{"d_expert": 64, "hidden_act": "squared_relu", "moe_layers": [2, 3, 4, 5, 6, 7, 8, 9], "router_score": "softmax", "routed_scale": 1.0, "balance_loss": 0.00864, "n_groups": 4, "max_steps": 4095}
Below are experts of layer 6 (counted from 0) of a mixture-of-experts language model. Rows are named router (the router's row for the expert), up (a neuron's input weights, with its number) and show model dimensions 0-255. Each number is 128 + 32 x the weight over its row's rms, rounded and kept within 0 to 255. Numbers have three digits each.
After each expert's rows: a language model's description of what the expert responds to. This comes from a sample of Wikipedia text that the model never trained on.

# expert 55
router:164104129110142174081149132104149193083185148114136099127131074152110138144155118158134118118127131095070125161122103116107177154158064121093069147081138097132142090114181174138141161186169096084073097110131095114140122080145097136166094160113167159195091176128113167130109122157149125197141107145104075188081131179183171089084132093157140135147153165109120112108042145082167164145122123128085163141127124112118093078106138161100172117135132096132160144114097172095152126092118155094163141147114122110126149145086152156085075102098162152059102130153151209108163125066179135181199163088159135158090175157145138128147143132091116150106118170081085141167096117119183206117141161104154115139186116154195164120127138131102192100117094105107132195150090141131128134150147104
up0:123128134188128065150037092172137141111071122113127115100115121091169123104111115170164141132098109110149174166166180124128105126129100137130091091122171104160132146105118139161160121124162132148064142150120114124186176151066139116126179116120103150131117158141161163119100078204045137127147096142102141156214155115172154054164104129111132095079143063143077157059198179094127109170164161113102137108148092168133143150168110138126150128177127148101094103112093149106025099208143156092075132142140132121143149107133077153103139126106117168132109102138140176127130123152112130142098035080155150128142102128083129164127105150101108107136173134135117112155065177120168111083084065131144126093088132073104155104157154124116162167107137166149126143103164106156094079151057135
up1:188152134146106136083141173127148147078135149141163213142141117150086162169127140165190150099174132136149122091141092102172137095113155146096150096131181186101164124194142121136146126106118146166201087133118132095175075072150106133083193146093149114122108079077149119151129126162108150106109110120103172092137101090067130126115085141102126159131146118145150191143126119182125186128116140105098090149105145102158119109113064134053137160090155183126099128160169112047130170125133109100098105139088076183106134078101155111125145111171163077138119131071144098106058148118120184116160169160132072152124143128121087173105121086120151128079184113099093140131137197173121112156189083120104159163108154113067140154095144110160155138072072099147105141146136124182209119157132171
up2:119127141168092159095117135111115089129115132128166108052166128085131186129118093114112101099092096127111180080170105125146062082157154124143133189204061087155032114146128113128100155153141116129201142129086063136155164084143113151060130138174144144180119165124049133131222134133093147076096223114108127122145130145143154094146092141130163120108097177142123148103148152137137173110139098142130145189062129144139203094118135170138148072147149141162133126112159159117150139158131078187141148142149062211125083134172137125136140072110078129122111107190137146120106123112104097126137150143147081128121144135114082130097159136150104112060103096124111099135154100165076122088108106119140133141165123120113109178115115125151104111123105075201130188174152147106084149163150099
up3:089156150171140074145170154148097122127148125176164123120077096150126071131187094124145135149160129148125178155117125128122072181171123108127080114165199148116136127112122184130114104143082171121102142131109135192143141137125062196153144119115105119085182148112166148087149175152135142122151085158096135131170120164186126133159103156095114157140170119110083122159147137143140093134119028149171153094142121089105100146164153145143152124111141129146137081135098160136146122100140185142120099168148105127120156136124069109142148164116173140117146177175134121136148154133140158155139164103072159159108163092148120099223090116115099119116070070096180137025191075130052118079112113165163066154122154094171078071101052134095165085089146111131087104148165157092151103081144101
up4:094159053163166092125084121191104069140151059123111127118120051155166108093152068113139108108099114188114156119181145161094160078127106149135083113146140077138152066093083086122129082167154176127132137141100149086100058076132100125158131147109067082094104155138136083184129148111145115145184126159137131170054197092092058078121145067115091140155113135087083126143182199204066153136134166111146169185117059137124186086094068140114117131116119123125129129166120133128112108080108089145122116181113184095127161116122095112120155073113130152137112107088141135168133185153101189153133124139155071159137111116144071117105121137145109112103124120099095133159176149136093114135124158144136142128120154132143141142155115124145126158147090092112181111157104082180120114106069141
Table bars, dashes and digits after scores in football and sports result tables, such as 3–1 |, 0–3, 19–25.

# expert 6
router:097096200095199120167132134150208118151144090122142111098152130103109118129144123162150125163132097103153154126108124209157058172122135062126129166152170148129122145148140079113178137110192149111159135134122122134128101128070152165071118144115103119111145081168164141120115158112131127065135127085152178152103115159159071162125088112171157096160135189108132126164165135177115130088143116102222135125188127124177128190128114120112142140121113104127135125117113134122156155103173106080121123132196111091145175160161099137095127159135137144074088099138086129109168111154130096178179106136084121082135184110151082085119119142173171163177207109130113158148083124142148083116121123110144107113083078169180077101075185080103192120113190071142083214128127135110080134140166111
up0:165082122110109122130136098155131157123148127136140125055101108173116124073104047086194127136138107143068145100126155089165195129162117137147110083107101121137222053125159163211161153154105177114079157095133098164156103085040221139168087100101128116160145140061160152133164131137146111124135077154171073102109134125169113107142120163120121094133151162129132125200097158119123140130132149111154172120083122085129153109093107143118125117113152127096116092116131150122116134167090134144136127122122097136141130134163096218147131173167128137066121079067098197148178131066137097166170175087117087140125130162117136107152147164161137130127139156074160100131146183070086118199126165156106098100122139127168135119177090108114136140132115108122113067108191153140142185177154133
up1:156165119111136130081129150124125100115128120090155188142156169127165122112188111115128127091115179205097183109089165173076119159166156115122067128138122194184125167122036161113119159122173144153121128170080087113109119119081200110124166130109119109112135081112070117183067111155120162128051179065158114024108117174129069142140114101099133116158134074170139078055147127144161127141116099156148094140116180080122109095111154135108111145143099148147110118121164185126148154110185156127118130141151169117122138182093114097068120104120154099117125112171109106127104165154128134110165104185137115153103083157168161097084103108146126126118125132092091161127148160098114068190115152072096162200093155121141186124133173178167139153093149146127105096095082106139149180111126153
up2:071159121087110142109121170094176086151104096118108101148195091135117143150144113092186141147066178175116072109141126131078117137130127119107128071145150067132090164140109191148170097165172136119121071161115075157137137135143123120151156155115037134137133144099116139144098129198107132088095152156095166128089168113130105128089050121101070132140108174074136124120064152110146125111113193135153135134138097170115091174113123132139187169168142114131160085130124188111146219207148119132137102122139140119081176141143114087111136103134109139160175148099105135151174112163157118208163069176225098120110102091127126131111155092142123094150129154088134077143158051138120092071124138141097176185136145111152174115155148121125152117100108100133076123173143146086074158102138149
up3:160100147168129152084139152139119137131127177190101118151079077131118094166147176175142154194121134186149095118093165161151122185150151184112145095158152125136148113128170126163134089075151175139126076191142149078150123061100117089201118145092136143105132155090117113147144133119074139150128149131140177109180086167092151098180115097091094149154161106117166114143173129100146081157104114114177226121107156170111095117138116064163156095113140083142147100093079122048105070079090129080100120184095105073151146124091114125066105104132139130165149153129115160141163178187167158066132135127126093200108088141075137104124138171145123166137118166113146072119189130104144138122154123105168133131153100116132121079113086143160126130159135141112133085099207078127152094097073161
up4:109130133170106148127120107148122097137171144134187114178129145062098134163166141126179126171159101173149104097109114121150111128085181093091144098157131079163108117113116171071108028118144182115111106126169093075065117104164100114078088139108065075103085090105160126162130145098035114125041114162095154091146169133180151159076129104140149039132070118114103096097122097072102150170018138146115086116133118098119107143152091170111123130136157135104167097148129120149156123074141139083041104134117132089097117140085070114112069120138139109150139117114118156106096128111092126141143097122110132162124136050136090107112092120195110114108136115107135175140138102124110078061147084099152153153083178075146148101131148093103164111109102153125156158127146151132096095098125113
Adjectives and genre or category words right before a noun, such as small, national, rock, metal, golf, professional, red.

# expert 26
router:182109171146131173123099149168184155156133163168140141134156127104167138118188160140178166096152131148118101112127146158139128152173116154124197133105082126122143206157189115105114149131135189116091186113118096153101135102109121169111131140114141077147180157192134119080175169075141187170104112157119141145076094124176165078070130099143124110144126113080137150180105044054089144096136091155174081117087158059102139138127126130085143119107141115078128124177166129093159025103141115102103170070150091158097138171126130134105086068131085114132122151148127107113073125031098122135148133168106142161117110136128148096107155116109115154135085085149133170109181122136103102113157128123125125164125049124148121122045142074111129076115124144161166148100149117134147070140081151
up0:124112147145142146083089135091124114094129117135063136121149163139164098099125133067143133105068124101095162104089118133184129117161136072169122132160147145154099098135144092136169134060035167159131069151101102105110100129103174124114185081150131205117118155085075172166082113098178137137134143121175150086123171156130148116090128157184124085114117081130111179109103119144120069131150171103055106109117063149107124138156108199128073147137105119115099113079079143150140146154114102159162091127105139152106140123106139205194145132183107029096154076130157106084203071089146124142117124152142146135103087117104165089150138118131116135151081092140100148148146145133171067094190157161146207112134142134057121150127138144148069139128096149130147111163139154159149167159112079
up1:152112133107161174134131114147156118131102119110118123135143107127113126146098107125146098104122171112170160131140152118151110192124127185156151122135150141125137181119097155129153170122147108126160126158097170136141185158063172107156100113112093090144112153165175111102104078119096134215112138106080101067146202153132112131142187154088178159111132090131099150146112118139112153108174099108150181136097120097141148098170134073134105094150131154098108130150187093107148073169097163096156126115083199124094144116073114088158131079084111133168154179096109177097112139182049096103100142136089144092110114042153129148136111204147118115139108171154129157054131147150144169161171073104094113123213109091098087076129080115200146138132141176160094089115078154041120097076183116
up2:116108150117139150163091079108145118180090093092129097123145096111116104111137083115135129102100126053177085103116039127128185089168162074099125105134096128112148147115094085148123147126147133133140091166156116125129143178116126130109134095122080132136126179098035136164092127046151129097115143071130128093127125192111115138124164156146132139150156101134149113093153130095111116168094088064158112141076103094111135166151162151160184155085092123070155117075098097183160171187161111124137122087102146099112123155175089163129147111101106061077177134136188137087168054132141148119140087106130138161036156121114137103059150168133136133165119086136121072153156159068101096118183151157125143143148126168119140183128050174107072148096092152183131111099116116107163099181118167
up3:174145156096128183101142125108153135113077108152162124190145139128132146125159069189133111122066153145117119157172122146170102088176131102104148150150155139104104158141086144113133189166151094114079116104144128108129112169090050175138090172099097174130097128080179126135098111170126187145150150096170177049168150123152149155105111116164171101107110114125129125097130109117173121093078146185131119137152107121129103081126140072136153055148128117099141053151126157206139141068146094085095159090141177083177118133187133102203113111155097211144096158137115175115126118095066103124180125116134117061130185135119102135146102092141101154081139074105155128145150097147069098120146140169187139163154156074147113207137110069102199122110125122148115150103120108111112151111170124
up4:070115115112171140119181117142153101112095128096109123134142117046158167071163127124157152058076145106088100109153079151148097095134190120134105126138186135171106143127113166082143114118145108216171108121147130097147103140085115125110086128172136121101171145092189096096168115112075151100084190126122105138085160115168148087066090105175116146121159166089144116098134147148097090106088149126134052169115139131134183134141111149094117105142124111154118092151133158133159122110115102109137127185135123079151146102134134183146101084171093155079149103144189152077138140131091146153094120113130109113105139074111073191176150118105131080113119117114153088087140076126175126159118098081148144197123184142072103168097136126205127129091168112134172149210069114129085115136233143
Possessive forms like 's, his, her, their, its after names, and final digits of years or scores such as 196 then 9.

# expert 27
router:133101119118169161089160109111192106132104124065153129105116115098172105098141100148157130143143093133109095075107104095171131100142120111129163116165182134080184120089161189152145073129098183145102097145147147129140158144085137121163092137132146134171157148063101111117130138093096116105164182104152180157114147144168158142153085095108102145162103158176081113125174136047153108109148105155119113142103114105059140164135094088112165119086136103180134140172239083124124152101117128114150108129160063135122183102132103093096179112181135166138141107183123095128157099104155136101117099091089085143129143119111102075145091127210169133115105091186147152171080155140116069147168119092156101184159182095150119102104158072107040109101157116061102130177162079106133174150117165
up0:088230119093107128148132155128150137135092179137111138132151148088108126067147126092092143136127084056182137132120158108151149166166165114111148131134117147127070122132093094115142121073168113141132120133146110124144147134138068178077148127156161152123100129169137103116193141022133119186125104148126131123109110091125104134115109099099092051155110174121130169120159111139132169139116114157134101129153211043093142129137193115146068147158136113113164191156151175150116111166199101139110131149122135099169138180157186102137119153128130161084115117126144083177167171090131142151097103155122139135148089158159179146180070092115171097146122179162109120075137107113082085163133125095123129175084152114097171232118101084161119052114106127171151105152124115189103190129135138
up1:128104133119101142094102018167148139134104119123123113091112083130109061136143165126110168121107065119147130160086111093160135114179118114094153072139123148100086158139168159119124175148084164109209124150102116158125116142050205153130117056118173149068133151143080092142110175052104224101137045092120140104195143133193121076159148181072131185138168122156135144188171093083114092115162060120191103135136136085128130111099142150078130140197146170119158135093129171126124124117106067192159141146150086150162116133155153107160148097118126063146117126108153140086123146099175175114108124167102150153132119124141129109152107167145186122110128156085114104116175100133076120126174078159095110125085125134112140114124120136113128130151154121122156088096123151130131190144136121
up2:116117082109125085110168142168139157179145147172134131193122116108090115109138126094157079160171162178153090195196169111104161149091088144113129129116061134123125107125081114104166081129063107114146101067110162134171166129175069116110109127106125120197141022113137102103133139101082119159136178145142106031127118127126134141095111171118131154172096096110153163055148166159114169113073103095149167164092144134152127176102110083123115160151164054122161162123147143120118132152148125122060102095103147132094129189127142129160026121069164153110096171129118133152125185117100138175102081131152155164128110095112096102115144153163109097122163129118098088146111115089134140126148101149160141128141121137116154131164090103090191176132071200127090135158100106104208113108154143
up3:153127135159149094095139151140109144192243105159180101078113183162126140126137114157078147119140167174072103155125109136132151099124020175131106185090052106130120122124127138168144069080071134090117133110165121130156154086170132219167092145115079167157077054107157175167108072129136197132144142114164120098159137125169128127133159150115089133042178143102186098142123103115138214110163071145145148143153073166102132145136147144117082123121142115071156130155103113159104072141118139089141165143140128138120147131135114166160143165180093166114147183077100134143127138104133159131110095123201106131134112166117108106139118160141142095145122156090162141132134208143147192140123141175096152161147111127104131126142112094153109139126158110134151158097147065138109079116165110
up4:094104128164119150149108148140160075095156132114105132067132088116083079089161168164132111144173113075124143110129118094089124044175208089129139125124106147112130151174141162105111087164120148116176141176109158121113157184113111132156108122045170119131183106121114159126105128080115131127142105137099164134133154220174148071112203110124134142126116125128153117140096120165116130119153063084190186152119116141121164165104098137119120151185156138075129062139088125057127129089132104115087088170124189123180154094147113058113162176105132117118158137187143174160119144123163146086118172106132179123126146091101211143144129106141146150143044182122148113119127104077166146155079179181084127150169129117137122092165121140104133079163092157094096117179106185087163134097098112
Ordinal and quantity words after the, such as first, fifth, seventh, one, some, plus commas within dates like September 24, 2002.

# expert 23
router:136121097151112130068075148186094185097129141137175088160061096125168123042151123147107111134158092152170132096100212146092165105130117125098099157084121210098090134118157158146154118089116183156169092158175113162144152077087138124179106125084191134101124099154093181148186120089125143158143103111131076173130093073137088201129132126063115142127144166116089136140063132085169107116128157149106123176176170114053164148099123111111124141148118096126083145108088155105103135123163157115138106174102125126123127125121170097124098131128075163081150105131160136125087166149169107138110156150127097079142124111127159145191157124189084142135150126166117123176137083120198134087084139149096170168197076110139189121173050135168146124158164121096121123099135100135105118102124090
up0:135129109129125108183118105090162163078163161165099092024121184164106118142138174115124145176133135138109078127153172049079106063129115092145140141091163062134224113119125151102141118122173143106095121145161134130164186156108130060060151111159115145154169098068153122083095115118114140102054123102133155154074088127172187157145123102148172162140181106132098179162112128165119167088163107133120134152105102105164105110159110155150111133141177153184158109109119160174109127087149143071078119125132128113120137137101134234087165089123116146096077135123112205133121149158082070136133107138106113146120169142141158166135129145155137173148116091143157128065085131133159186101166156115127088130079155053126079141166161110150140165156130129123155097147125164142135191151129132
up1:141101107132115111105121150141145149190077163149117128120163082148107117173145073120104143152138087153108049159083168104137147055107132156092140093125089162114075138198157158197128106148104171170175091131202092130124207124103090129106132191125114137134111078100102161112108119129101176145193134078167102100099062090160094133141060167104138107137153078148130119141116126150148153142159131153164144117127128123162129105162165125105132177165175134134091177162095182116084122066196201121130143179165143160153114099132152122116094102072122121181183172089122185132072118086112099095112078163158136120195151119136117135125167127193080151103097111119121141166102111110145112109146094127111111188170167102044128145096135107147129158099166125137174075086162133154119093137138128
up2:150080064169152149137128148086102153100128103091098083093127147112122105102135131101152171160145100118139107167121161125162125150183084137093130128160124108090142139077158132148114046157096136118138096102155141128185142124172081163085161102089134159132140146175108191110135119139136110111147116130162132116111152148152121120119127143116183177096163166169184112116120067143180113082108094114104143108119179097115074150115142045127115194096086175101127146152116099165078069128174166098119153146096109149161078168168122155109158162134103171147136218098121112115138168130122163145075058111188155211099169082100159095118142115131158113171212120122094104052131177095073161171134126120158091157124135159118149197071109154093162193101109139129107164121100087120175135109156118
up3:137123165180151108120105146195154164124107138211163140103133089102088140195170153158162158128150127119111138120083101104142104120123190111127110047128120145078109084181096098117150126098084102087121071111210105123094179152189136104089174180113102181177115050080107106150087128131104178101187123110133172075197063103118105117145108103116105107161125136124135074144178153183140092072140084123140111125080180111153122105058142145126119084169142121171151155091106096097120095144159137129127211119144124110073147120122103133124137101111155120161148133061138157099170095100149134140057131152109108107114079117167100181095137137198128130139174102141141148109112116164123114102114126103146129111155171087107140096126155133171106139069080130082104070171169127100084147154112117
up4:110129112159095162136111122131142123125160062186107146121125126102147137159102107100151113109103087109151161131181150179129124121069154171110101105132073123154129134189131141089105128164102091103086076148105147123068148125127079145064071121163061114100114042098110133122099144077155146134129162115104133086160119097157180084170141170089194115136118122078121116095153094092084078110115078132130070111125092126137091138200039150112136090113163114118136106114077134109110084094100065143153070127168176094090117114081106097132105120163141140156137119167165095137117139131066114107151078179102132175155209102121098104075130138153082024102142120058162103145165095070117072110140116093156123089097136163131141133162132117153144167084121127137185135074134158146129168094130131
Pipes, semicolons, commas and dashes separating items in species lists, taxonomic citations, sports rosters and tables, such as Rosy starling | Pastor.

# expert 17
router:124157125169158126125094158136138151152119154157145117063074121134054135204110148130157148118135080130107096147061092186142112112138129168085134092145224150138149064119147177119168160073109173156161134154146095099142173087122065141147132132108142148166076074126163145134083102133120135143167176147165135116079106138053113148128149091133134133148138151117086093164202100096141074121089123157246176113132125116103173117106131126233120110169108130162091137150150103142179113094121113122159105168127131139154170112200122124169162122104156171166052070103129155111124143157138139158130164181077162114126105129118138143080104136126134174155109119121113141168169139078155075123176082111117158143133162100080130151129158068132186128101128098149105108130146118117087129142066120
up0:086128105178136123150140147151147215146099146121156106103108056100112146158142154191123090182142071086147173165106165159157184099103138131106115132161137138090133134136150149109163152086112097073188135136158120039125139167106130072140121082053077156126096150119112095146125080116145196126157136132110149054176084129140122154133130163148121094068163157120074137096137118115155110147075169170168166119171097174132117087117125141163163128189151127135156161141117120107167104140211143119111124164062140150120160084083086154150152126076187168105149126110148101130092130093141131146144115162150132122121161085095169102105148137114177143107107091132174094073115103121140113146118164137160137157144096086089070170203189105160100132087161166144127129120157155082063178130148195
up1:149112101125079131100139145093074117187197090224160116128123118097088122091177156135153153083150166145087045109189139104147164150142168185178099117115122156152127096117144116197110130127085158134116105088101148162092088129115095134162172144071150147138102085144100186187162154116131099146133107245105103147113108182172119172154098184069137143156105143149091159110146122110083155103121105202142142144150133131135067059123110105089153098098131176124102093124113105127114131108189124065133130095084165138138120133129154093118077113190128152117120142127154086136107147143098144100123131153120096149133142105140168123097065137069153137090150185125101127148132209143140133154174136159106181184130084147098120105140115065130159104131084133141168136126140156188148107101070153
up2:140090176102147158140143125151122082149102111100176143123147173128155162093127048111145155115101162133168078149136122075126044097155082161170099115124071127135105078110173128146155160118144125154167148118077130130148105115175188092174175166110153170163072126152118099159152119177152133159160185154161097222133108132118076091164172102186127101136122137151091099187156144099136127167149152099046165144097148129081144138170092101115109132126091138110169152147137176125123129132142074197133138111100109143100087201182149165134148123179127113111228108138138109146166102157097133146111098087129106136173133122123141132076132141182137136152094125129173102162145156132100126190156171183093118092148156104143079114115088170138147108066101118170120197076100141086105092087117105
up3:118103125124100133104126090086118156106132120119102146113181111055148110107173155114166177125065106128131117145105111123178166122084144132179088115161142130151118147135057139110105174101155125102100036149131122153082158131055176118090167105144128126101129117077157131144130111119134131114093159123146150120100156142142135088174165137175140152120190175081155182058191109149156127125110161122117179152096146115113180140123099067063149198193137082198091101130172181084138163112085104132147140119209122144115104180108148134143142123167115096098102116142100154234125143107139062121131057115096160140126095161136123124154136117112152125101131116100171143156105102101174205155112087064121150126147130145116189060151132149183111105165111159186125125080182120121152134167124142
up4:145060147151013139148080115117082135098094124089121125116123038138120107114081189129144090113099153125119089150133155137138079138164071151159094104156141085173122135114125163083101115145115156160140144048079175149101047149076119105175128154163172153204137133096080181141149107145146156090163080144164167110100123123164133115083097181099162108088152115129169119126119159094083119190196127113126156116113155081112181131156086174100073161135124110153078139130092113122112071079102122141101130123107165156153125117117179119128111094181127064146098148148107113138115148118131154070169163154177156163104123105079159094120105103134109144138107166150078127166117089141159065126172157120090119148137127155149156082073187098120143137102126092122106077092170160103112157113135076
Common nouns right after the, his or possessives naming the topic being described, such as album, film, book, series, plus the pronouns it and they.

# expert 3
router:118086172138040087071132147157083113147124145138124124143116146117150143111146137171089122115154110094161149117106155129087148162141113110060114109085052118112148163142093088149134148087085113149094152135130176152089121138139117128127109073153124182131089115194125169139100126116073122114128105065154110088133123144154123122140174097163159136102093116131142130077144098180147160117142132147167141144216110106150105147131151154131127134164144051086191139121099121117061120209119129149149081140151107075117168159135148076075054155106097200165149113118089095095129115154138118075139098170126176118147138119129122174135149176167093163205183192092120143157114103095146125090094154110117144143123034129114111086113059130157203125152180133125163153161077171146121182158180130
up0:092127121100130148076136150109137099097155148106127194116123131119120110148148108157136153137136171123117180165114137139209150181072113128153149169133178104150107189116158163138147123176184154132115149101129099118095194130092077158103182152163084149163123074163127141093114091144106162179107047157057164125180161119154055207163107176159134130139162117118112137149102119119135143062092096079071137124151143103082087141142099160094082129158131081132141103134120091182108155160101120101075105121105129121034149115111046164179098088172164136132129070131139172112176168131123152130093117181152161103057118157176100078185118140132185114121130156077113119165151130156097145168153179177145158131102081113173124077137119109101165155130147169155117138113130107111099136108124155
up1:203129143167159141150061091095158130123132085145109136084157091140145057110097112137155133107165148138139123120111204148195144130118145154112083183147075131167147105091125151128064131117095151116162144193121090133151114137150094178113137082177147074076149088089130118165107080150145123076078138117195156096119094148143109130167168131152112098087143145095148118145168137169097136170110134148122135102098135065102145104165165169122094181109137104114086085149118169147111206112117174091124144109119144166177128117133114143091128116086130149091095053100113143115115028113153158133156124142092120091116162169116127140099157139068054112074149131087100131158112076129122164139213158110134146150119136108096189089077222122123146138132134138160156132173188154131125133202145101
up2:110172101156173117138115125143124112078125138145121108088046145102146140079117107088121101157126153100125124097164152162127153165152141185132101152134068174171077137068134094156168078168120116095108121163161085115093098155150105118184128122083131097065085160141145167140110105139180180078111127126146031065150111151122123072118142135074113213169130133150100131112097085178103164150174141064119144130121152127150102094129099096132100097091118119091057140114131150158166096146135164135102108095079150085129123107079116158174151161085150120132117072145086122179161123071128043099144101088138137086061123107107147162114155191088181146144160159125154160112143124153142131113055165112169098123189139107118127150116128125109136131167142157105044082169115170086145128080156149
up3:125118169102120151138085102184134107125131092157113096177097126141112138083162113098117163171079102214150144101065174178186097116146085111142165076192167182114106149125141101125091051160118217100103099107113080148082121159123188144149093167132147089161151092111126077144207141086102150041078174146137125138137088097105103197127122163107195111087114091089113113118092120117142125130091091139072107098135147157098088126116125114125089092122135158160119173087105153181107116061118086130170137165135135086099067078131137136098096168148143140126141157175161101099103109125112145123079084148100120129074111123134103117144124077127133132141148111117152173084132109141085137192181106092133051130136141157096055092109131136101121114105118121086135171106131120108080163086119104
up4:095067164155136136115109102119117108132126141085159120135172137053147148176146207165126134187089157102107140110088115146135084171094104107125116124145145157121147182136140111076158122075155130192077117140092133085115099153081111110085170147134172069128177083073101137054121161136131121081094128152102149128128133162122132122111126078133170153098156159098143175081192085145153121125090125114134135083096144092122136087142071057116099096161107109107080134093155113098161084118143178077154102125154121087064112092094148099182156085110128110090162156154137137179110137138116194219153131129188143126153092101135089159149202153169097084159090111118123106178144100101113063198142153143078119087132157182102087116120149188101118122069144106136142188132156121095133117126107143
Taxobox fields and Latin family suffixes like -idae, -ini, "name", plus "of", "United", "Born" and list-item dashes.

# expert 1
router:132159149091129136126057119103216136166125184131134086066068111134111178195139145171134094111156090108110110072123135185117184141127157107165140101174172121060140107135140167174171131112126144167113120124146120158122116105135085087158135137099124147216118156118155187135097110139138162078150157118103166079153111152110108122133111121175085129103134097109105161159164134113139114181131075098129134099101127174128173086121139090220129131126141079140092131147181147182217043137133142078105113122169136084138126184155118094079191122136192141139097107131126112155126104098119090161161141102119174118148111147128177136166146173121101161086121115100147118134129143113127095152205146144132161128079156084172108147116125106088157132129098110120067067101217123114095125102056119
up0:198141121054139147147113123204099135138082113176107144121173107069090179089174087157191158054107087071139138119072081096161074104106132147160139053131150174119132131114123169110094086109098166132097127151163122127091157146106117200157123130143092123100129146155114132172124147074137122120194155081131104128072133180116108067215156171090109111146160127181123119149178171146119112137135094138147135128158098145131109103100066064121155117161104107117101125077133104094146094070135126127142123127138125152128097092176139178196175106123127143154136121134151177063140194115113133173079121137061088108125103079114154082154120093135130143075091143085166112149159158132172106123149135099139100111187123169121172091180088094159087122140139117108172115082119112103181134138108135
up1:110170060110105152093137167092127113068156107149134139097100101147203107142156125152120170196107138098135118109091145092141154149145124157163141094143096139113107101148104147158112115138101114104128112058140106137134147116147154178112106153140137079083175109139120164136171083106195127134114109134150097073156128058172159148164140182112088142131160113136065108115186176159153066138106099185105170114162140105141097169117147143053136112171135056181106102109136125148086092144107114087117093159149088168088148097144088122159091113144076112116130141121121179182140120210127090066143079120141126079061179078171088135139134120131164177142112088089059141102152149125102120109131169115193165166165153124097127195146161104065129187112084171082154121150153086082142159120093137
up2:178116112196149101150082096138168125156154099113176132080113079112088073137139141128148182152163174161127144150093136104132099204115139135159161098121132148102122143186138092138131133145113158066092133184093140141127118183129160127115148114105127098112118126184140133150111116203150126164089126103099151187196145186160105106155131158030090078189101082135164108159127103086147080151169136107108140100100183157100075184137127147164135128109134123109120166111112141091157109098190064082103126137126073101104102169138091091115129144132141093109134161133105072182106106087070073160143136140064120167062120077130142167177122141108119121139098124173110139050130131136166100128113132201163124181105128080122094125100170180132160166120101074154139112144158104086135157107109059
up3:135150132179105147165100136128132091148159136114164137135109171079068114140118125080140152123168093119112099126126102101104131170166136048099122132120139176099136165125133117116145095118166075159088155138192093058154105060148130079126082054153081103102041190168116170126107131108092109080114126084149126140107163115148121138158131152174136191131072140166159114116141120070142150131148127179148082132214101121137092092119153159121130113110158068127160112110094084077153120129103144176067167128055090110128082175119123148126076111085141119126104158155053109136087108147113107123123125092105153114065094146167117150107142133189111113171163184116149118148183192074095171164133147142136144179181108146125111171111120166187112111113162159104112162180127095167065108155117101
up4:150126127146144116104105121251088144110099111113093113103153108134171160111075115125152108074065060115120117106139157129173111083158092118135109075119147138127069122097090145095128113137082081117157149068095149131101155102140151105095157120124143135173169112133146151151172169107138090141092158098177145109114103112149124124164151094162121157088114191177126104159161170120094131133093090059101122137069182106124151082099147064132150123180114132100089164133104119109105120106161178123138101144141134174134117082123134121135137121084120127098149093187125210106140177132135144175182102158094138173102141134116088148035150168111141182117084150091073097150169144158132130110170138114120135070085174093173122077158138094155138130112094086142169064122111156139210025121137145
Month names and common nouns after the, his or a that head of-phrases, such as December, season, occasion, release.

# expert 60
router:163077105130109136137117139129185148103223147141112135069082133167068167189113122130104143096124117087103117131109168132106201125139160134171164114150073141136128135128142127131114134113092159180166124083092179117119054146170189183142123154117142123142138116150136145102083151119098100096120136123134145086112102159179149135142115104120080126101130088121196099123069151127155070225124093131124173164119167173089140090115181082194125114127132081179101117111191140096209131122097097104064166114116121080151157156134153155081098138119070133094068141155129106137130131105097065114163138160084156139142154120113141109127048094122062178166125146164150090125162149154102173173132174119117150161130029108136117123079127128154132110145134106136066094136167151149076116140115121
up0:159168098170174110096107153088134173085123139123098119087146107156151136128153187131154110132138077131129121092094120113154158153146096109106173106098086148089111086157127114079147116157084122069154071147094083178139138083034131144146127127176121104103130130095181088161142119081159131161091079148102164130060099137109112136146141178044100114165167172179151152129138167128126186114158155157122169133109166057154023150130079135120110159181166122165122130179113119086141148098134145132133106174139146133187081170154102169151140147118083069111131112145144148200103147162097155103128152200130188145128131167098163093146151088093142150116122059121115105166133184093146141127163121131129144132162143082097139141108103080104111162125111107098142131062162134131076149192080190
up1:163154097124108135123187215180137112126087174096150096171140121096150058129176141106131137082133104094085127184125106141178075129094143156131096100170183148173100096164092125086083179172170108155065098127092153131093120179126089109166161163171159101191121114102125168142111172092125095104128127130116162130132132179109153114088099113114138095133092123190113163093196113170101196140124113163065150130151138101129141091068148133099167133080154154117134138173125130118153115166145068101057121182163153136139085218152115128201150068090116176127126110140159096129139173110103149140113115134112140208150179097118181182117127111089133125129048091107150118166131120166128138136117101121078138121090143193118080133154119142193125107115104118112112148138102171117177119124136136
up2:143129137172119207120140113158146080124073153186139194120139118185090100137086177107118121114095197172147107150134163161144131138139166142109160142154150114142106090082165150115122094094122141204082127103064165142122114172133143108146195199098143134124142080175148139134159145156080076118129161154098156162130102085108163166082137126063106165142075076149124129095108113125117186161149155100119106115114139122143136117109110143131153142132159103106184103138137097186129176134193136073093156108102171142129144184141162121160162086140091118091121122159143133172138120205051147174094105118129129141094108036150097160068123142098098080093160145169164063110138175106101122105207126159131096117135165148152117108117114120130085108089120171137098044133076122089117105091171153
up3:124087109158127202128139069067124083126154140126124146117110137099079105145079149111166111167101148159112121146158118074135140176112105115180091151169082167130111073107158131129167102086070066161065119189122081140150156133115121126118126099092124091163111130135196188124121096177098159093156112131164165122073116106173174106119126095180112112131118121078137084138103107101158155138090132145160150102141166141122192126127120133106130152135142110131120110092107053117127065097084135106069164178173109092139120104103104129145143149167132087133134114139083148143197096077078086066079066063157076093168139108140154173153157161157131094083162155069124109122127083131174163101136131114101087148169134101091095151095104145159212133152110184148145081115131128209127162130112073
up4:153089162121148145127088092053150094149108147113147142169101082120155145162127079110109122195119198100083105150198131101127158151129111064098102174117157116112115106123152102175209105185139109128093096079132083119178158148122136116173109121120126096173113076146188155151087089116154101160159161196127154076114163116133118106131125093122102123104141081133110076103085188087134079146136162117136151083090101178139101082167115142088168141141148109100142122172137159103127105156149156092111133176150125134114124145055144096083075176162111124131109151154136184172116089167093110167147069107105086091075143107076108199149158092112222089146193108130172136099134134122139111139126163128118136134159121177148142152094155096211120187104108111094126183115116088131134111159080147
Final digits of years after 199 or 201, month names, and day numbers in birth–death dates and date ranges.